config = dict(
    n_layer=8,
    d_expert=48,
    normalize_top_k=True,
    decay_fraction=0.927,
)
Below are experts of layer 5 (counted from 0) of a mixture-of-experts language model. Rows are named router (the router's row for the expert), gate (a neuron's input weights, with its number), up (a neuron's input weights, with its number) and show model dimensions 0-127. Each number is 200 + 20 x the weight over its row's rms, rounded and kept within 0 to 999.
After each expert's rows: a language model's description of what the expert responds to; "gets" lists some tokens that make up at least twice as much of what it gets as of all text. This comes from a sample of Wikipedia text that the model never trained on. Tokens count by the router's weight.

# expert 31
router,245,203,199,179,218,198,180,207,196,190,193,202,148,250,193,245,185,207,198,210,196,203,221,171,197,190,205,194,185,195,155,225,197,175,198,207,187,183,184,181,180,204,166,224,221,214,233,177,184,170,197,235,216,202,197,222,211,192,186,189,215,228,198,169,225,191,187,185,229,183,195,192,191,192,196,205,200,218,201,231,195,192,168,196,207,211,185,223,199,218,201,218,182,187,214,175,181,182,151,219,234,225,176,214,181,217,205,203,157,196,175,231,234,191,226,177,193,190,180,196,167,174,226,216,203,214,216,193
gate1,167,215,218,206,204,210,184,195,208,190,185,191,242,145,210,198,200,208,167,178,193,219,171,184,171,198,233,198,235,212,166,249,174,202,208,217,184,173,186,231,199,224,222,192,190,192,178,164,188,216,199,207,177,194,175,186,232,188,196,209,176,235,220,168,226,185,199,195,240,219,218,162,206,179,174,221,203,188,175,195,217,158,196,214,182,202,199,206,200,198,171,197,200,195,199,170,194,206,195,180,202,184,195,176,186,186,208,185,196,183,193,200,221,236,208,230,194,200,227,186,193,173,220,233,237,198,210,203
up1,206,191,175,163,233,257,168,205,212,176,225,266,229,193,195,228,172,200,196,199,160,188,219,233,189,217,195,212,223,228,193,202,191,205,201,198,198,201,206,188,195,178,167,181,218,230,172,208,193,178,200,202,172,171,235,206,188,216,190,214,196,194,176,177,176,231,191,200,223,176,226,187,200,199,203,204,215,185,208,190,172,193,197,226,197,194,199,201,232,184,187,237,221,187,239,220,222,221,197,185,203,164,176,195,197,193,202,209,212,213,242,207,173,198,193,207,193,219,181,185,229,210,201,185,193,178,220,221
Final vowel endings
gets: "o", "a", "e", "ia", "i", "ine"

# expert 20
router,173,207,227,198,172,216,208,196,192,188,182,203,199,163,220,199,215,216,173,207,185,212,227,210,179,198,209,225,210,193,193,235,161,166,220,218,256,181,220,194,189,205,191,175,219,191,177,154,196,198,170,202,207,178,222,198,186,168,222,196,177,189,207,192,209,197,198,193,202,226,223,164,200,199,192,206,192,208,201,191,223,159,170,191,197,217,182,218,190,188,159,195,208,163,239,215,210,158,227,185,159,208,182,180,193,197,182,199,173,215,217,186,214,180,181,204,196,208,241,190,205,162,224,215,212,172,210,218
gate12,174,179,216,167,214,239,226,224,200,222,226,173,220,198,224,189,197,226,180,207,214,198,220,233,216,235,212,202,214,169,202,193,186,197,206,199,213,204,199,191,195,198,247,227,185,196,192,180,192,203,226,228,208,212,195,240,187,210,198,183,209,221,184,218,200,161,198,235,228,189,188,187,198,215,241,194,234,209,200,213,222,218,202,219,133,202,222,207,176,185,165,210,204,202,197,241,187,190,194,223,178,198,195,188,203,222,201,228,170,226,206,191,234,219,190,203,173,203,240,191,207,202,168,188,188,212,190,182
up12,230,204,177,210,202,222,180,201,205,200,199,232,234,175,204,216,217,168,223,209,202,192,190,207,202,190,200,187,225,193,189,181,245,232,219,173,191,196,226,232,211,199,187,191,233,192,171,221,211,228,209,189,187,218,222,179,168,220,240,181,211,229,192,170,163,190,217,197,204,204,207,201,183,216,232,182,174,204,196,240,197,195,181,196,223,178,184,208,214,213,205,210,253,202,204,199,190,237,193,199,268,191,199,235,182,217,199,202,188,171,192,222,213,209,246,215,228,191,183,198,209,207,200,225,205,211,202,190
Early word pieces
gets: "o", "et", "en", "y", "or", "er"

# expert 59
router,231,181,171,198,209,175,210,217,210,208,206,214,239,201,193,170,215,199,194,190,208,192,179,189,184,194,206,204,191,212,186,211,232,187,218,193,181,158,171,176,214,178,199,192,222,189,202,219,202,217,195,165,210,187,196,182,213,188,230,195,202,178,200,174,195,247,193,155,209,194,175,225,172,194,210,204,180,225,240,199,196,227,195,213,226,173,216,232,198,232,194,164,200,181,219,243,223,194,211,148,192,184,184,189,226,198,228,189,213,211,198,198,192,225,244,195,188,185,209,217,220,193,210,197,223,148,224,217
gate0,205,175,191,215,203,202,225,212,225,235,233,197,212,207,189,196,227,202,212,164,201,187,198,180,216,212,202,190,173,171,215,221,207,182,198,231,224,184,189,177,200,198,229,220,198,213,182,227,247,196,159,202,178,184,159,231,179,188,182,214,196,234,199,231,199,190,179,199,221,191,180,210,178,203,224,205,187,211,183,202,203,211,206,195,222,193,215,186,215,232,176,208,200,194,250,209,186,209,179,202,188,203,176,236,207,194,222,240,241,206,218,160,207,197,213,230,191,207,210,169,221,182,226,189,242,190,167,223
up0,235,167,209,216,216,211,223,181,223,194,215,141,187,237,175,168,204,212,204,220,233,198,203,201,197,184,218,215,220,233,199,228,198,199,223,173,206,191,194,224,190,190,230,187,182,202,209,213,189,192,151,203,221,180,212,214,192,184,184,220,196,219,211,213,227,157,217,183,211,195,202,208,194,188,182,235,180,212,203,190,170,207,211,164,187,206,190,254,222,226,216,185,181,222,198,178,205,195,177,200,206,188,219,180,224,210,206,185,223,202,239,197,207,205,222,190,251,173,179,195,213,166,193,200,197,221,192,178
Endings with at/t
gets: "at", "t", "%", "ation", "°", "et"

# expert 58
router,159,195,205,187,197,224,235,202,179,189,211,209,175,159,184,208,168,218,168,175,199,212,206,241,188,215,175,161,200,226,210,183,182,189,224,210,207,215,224,186,202,206,207,225,163,200,187,179,200,211,222,230,175,230,207,209,179,195,201,187,214,195,221,228,236,192,214,204,211,200,235,193,194,221,209,193,211,222,176,191,200,193,204,191,169,184,218,193,177,232,204,219,192,215,177,178,189,192,196,188,182,204,158,237,208,181,235,220,172,186,190,162,177,181,196,222,187,213,164,219,193,230,207,187,225,208,167,171
gate15,222,217,191,188,226,209,201,216,189,182,215,175,186,202,199,199,238,168,208,143,186,190,158,219,214,205,153,191,211,213,227,213,212,199,190,197,183,188,248,186,203,221,230,191,164,191,201,241,219,206,213,168,212,200,215,242,193,207,216,185,213,207,198,186,223,212,206,192,181,183,262,217,201,239,210,213,197,206,203,203,194,213,205,186,200,202,189,178,192,221,204,216,183,221,244,202,199,197,225,188,191,227,172,206,216,210,197,207,169,181,189,207,213,232,185,220,197,174,160,194,174,193,220,201,210,208,158,192
up15,211,192,183,183,206,201,210,204,224,203,226,201,195,182,186,219,231,198,204,185,198,187,210,186,211,168,203,165,187,148,185,161,228,187,200,194,180,173,183,160,196,184,195,211,218,211,238,207,198,208,202,214,173,182,216,178,207,188,221,202,207,194,222,185,217,166,193,204,178,220,179,154,166,201,192,213,180,159,217,198,150,183,211,189,221,240,224,230,201,194,211,211,200,198,193,179,215,203,225,212,221,184,192,183,203,239,196,195,206,203,207,213,196,258,208,185,198,186,184,199,174,182,173,146,194,174,188,202
Pieces with m, v, qu
gets: "m", " V", " v", "ri", "ab", "em"

# expert 0
router,178,200,224,213,185,197,182,217,191,227,171,200,230,199,213,176,207,207,188,188,191,173,189,204,170,178,199,225,240,193,170,197,245,207,205,191,205,164,178,191,199,205,174,152,184,184,191,159,216,203,199,213,204,193,199,196,213,242,220,207,195,191,174,214,215,219,197,219,193,234,192,199,217,167,247,205,237,201,171,198,232,181,202,198,235,213,210,235,194,187,196,209,222,226,209,195,195,212,243,195,165,213,188,217,203,194,180,189,167,163,187,224,198,200,169,210,171,232,183,223,219,217,195,215,221,206,205,196
gate0,199,203,200,179,213,228,203,216,236,207,208,201,212,201,211,186,164,212,192,194,213,222,221,208,202,201,190,211,214,203,182,198,183,213,170,174,206,181,209,200,223,185,177,207,171,165,203,194,174,225,229,208,218,190,175,179,182,212,158,193,219,177,209,196,195,180,209,202,196,210,226,179,224,205,226,196,237,157,150,182,211,201,220,193,196,217,219,212,188,183,183,226,178,228,194,186,233,184,189,214,149,210,172,170,209,228,222,210,166,176,210,172,211,211,176,205,218,176,148,180,215,170,219,210,187,167,214,209
up0,188,216,176,202,212,201,169,199,193,207,203,208,212,175,197,202,178,206,175,189,216,215,216,229,220,216,224,226,180,215,237,215,191,217,236,185,183,175,213,238,198,213,240,218,177,232,226,179,153,204,164,182,206,184,203,200,170,198,215,196,180,234,224,200,198,202,196,173,214,172,194,199,196,206,234,207,198,220,209,194,217,206,206,220,227,160,187,207,185,200,193,158,173,207,214,204,173,222,217,183,167,173,196,248,212,179,237,210,211,190,187,215,186,194,227,216,221,232,211,191,215,209,216,210,213,187,212,247
Mid-word name syllables
gets: "–", "ac", "enn", "an", "os", "as"

# expert 53
router,205,202,227,231,191,193,168,169,193,198,189,197,196,177,218,174,205,194,199,195,184,217,174,203,199,190,172,181,202,191,197,213,243,192,233,233,210,183,218,188,183,182,189,210,184,211,170,195,174,167,188,190,191,199,230,191,221,179,201,232,192,185,207,228,201,163,210,164,209,186,195,231,186,180,200,198,201,228,224,177,195,201,175,212,198,211,161,213,187,212,237,162,181,186,214,235,251,210,203,199,201,207,185,209,182,160,185,212,218,218,216,183,158,169,250,204,212,199,183,186,214,218,217,212,214,163,194,180
gate0,181,208,207,197,209,176,166,148,198,191,217,192,230,215,201,230,206,219,201,142,221,145,203,215,205,166,207,208,194,191,211,211,175,185,203,211,218,215,200,189,206,194,159,191,169,236,186,195,232,184,163,202,195,191,186,184,188,192,230,188,210,236,188,206,214,169,190,176,200,191,205,195,218,222,226,204,199,202,190,229,178,185,222,205,193,225,230,205,202,192,214,177,218,213,224,229,189,195,227,186,240,191,240,207,196,190,187,203,203,177,226,167,223,195,185,198,191,229,185,194,182,162,205,196,185,173,180,222
up0,213,205,227,186,161,197,189,199,194,234,191,195,188,212,185,224,197,202,220,211,200,162,194,203,223,210,205,168,183,208,202,191,191,218,183,168,224,218,206,178,184,234,182,200,180,226,208,205,219,171,192,195,202,179,228,220,177,232,244,222,214,213,191,215,192,176,215,207,152,213,149,195,200,192,197,187,197,211,210,191,218,152,201,155,168,172,195,207,179,222,217,181,232,166,195,218,178,198,218,197,183,169,219,202,211,209,229,216,173,214,192,215,190,216,201,225,177,211,186,190,199,202,217,255,204,172,195,210
Linking words and A-starts
gets: "t", " that", " At", " after", " As", " as"

# expert 41
router,243,181,223,181,205,225,247,193,214,180,203,213,188,206,214,226,169,189,206,223,185,182,227,189,180,217,214,189,201,203,211,224,180,159,173,195,209,203,211,187,210,197,209,211,207,175,251,203,227,179,188,229,235,165,171,207,195,187,201,177,219,188,187,186,204,198,187,211,181,207,217,233,202,203,167,180,205,239,231,192,208,195,177,211,196,179,183,237,211,175,185,208,211,181,180,204,239,173,206,165,200,223,175,194,175,206,166,189,157,227,203,200,214,204,231,191,204,191,219,194,214,181,225,215,197,227,172,200
gate12,208,244,232,166,217,231,202,189,188,225,195,211,206,169,195,214,206,209,209,184,181,229,235,202,199,258,204,203,224,176,180,210,220,194,178,198,196,202,215,191,203,189,169,188,225,154,173,222,195,216,161,209,217,220,180,182,175,217,192,184,192,203,202,211,217,195,183,189,260,164,238,202,185,206,211,208,191,215,184,180,209,173,158,199,208,157,213,198,201,205,214,222,220,201,192,209,205,208,215,225,195,173,179,185,204,194,177,192,208,217,202,208,194,183,229,201,186,190,213,152,188,222,201,192,224,194,161,204
up12,205,175,176,156,213,206,215,226,202,179,224,180,174,252,182,224,217,200,183,212,195,210,185,189,157,254,229,193,227,183,188,163,202,187,205,198,204,219,251,198,202,218,175,226,170,199,181,200,175,235,183,174,202,202,197,187,204,222,177,183,187,209,234,182,153,206,189,192,246,222,199,193,190,220,193,180,193,191,191,206,221,192,189,198,192,190,177,197,223,193,193,208,233,204,198,208,213,180,226,214,214,208,215,194,184,208,188,202,178,217,174,208,208,200,201,206,183,180,186,231,167,234,201,207,229,187,173,179
Word-final endings
gets: "er", "on", "en", "or", "le", "in"

# expert 32
router,218,226,223,173,199,217,187,200,166,215,227,229,237,182,164,191,204,188,210,233,225,188,192,211,202,223,189,190,206,217,199,192,173,229,150,167,202,202,173,190,195,175,185,191,160,231,190,159,224,205,209,235,185,212,216,198,229,220,203,198,216,224,205,217,196,199,176,230,193,224,202,199,229,191,210,201,200,211,190,208,182,199,206,192,208,204,217,214,172,219,180,223,207,215,208,216,199,208,205,158,159,182,199,230,227,192,243,206,163,198,235,197,183,219,216,201,200,220,153,224,206,188,191,209,217,192,230,200
gate15,220,216,185,192,163,207,208,195,186,169,186,200,217,195,192,160,219,217,212,184,182,200,220,187,188,206,209,245,183,235,172,196,187,191,130,219,208,226,202,199,200,177,186,203,168,173,210,237,208,205,200,189,160,180,201,216,214,201,209,182,165,243,201,181,207,218,166,211,178,242,203,211,246,205,180,200,210,205,214,196,198,179,213,199,214,184,185,202,191,204,190,239,211,201,200,221,190,173,192,187,170,234,192,189,210,224,247,195,201,213,188,212,207,209,224,181,236,223,187,190,210,203,181,222,193,201,188,224
up15,189,216,214,201,193,183,206,220,191,200,177,200,189,205,155,169,165,235,220,187,167,168,220,198,219,198,197,209,190,232,177,169,161,204,179,197,191,193,217,217,195,199,184,197,174,214,188,178,206,173,218,211,206,182,174,224,230,218,172,184,175,190,228,237,234,208,174,235,197,241,205,200,203,229,194,229,230,198,219,180,199,211,255,203,215,179,236,218,179,200,230,185,203,223,207,208,197,177,190,175,181,209,194,207,219,213,228,203,179,193,229,202,199,195,209,203,238,201,174,186,238,188,222,206,193,192,198,185
Latinate word stems
gets: "v", "iv", "ens", " res", "act", "erv"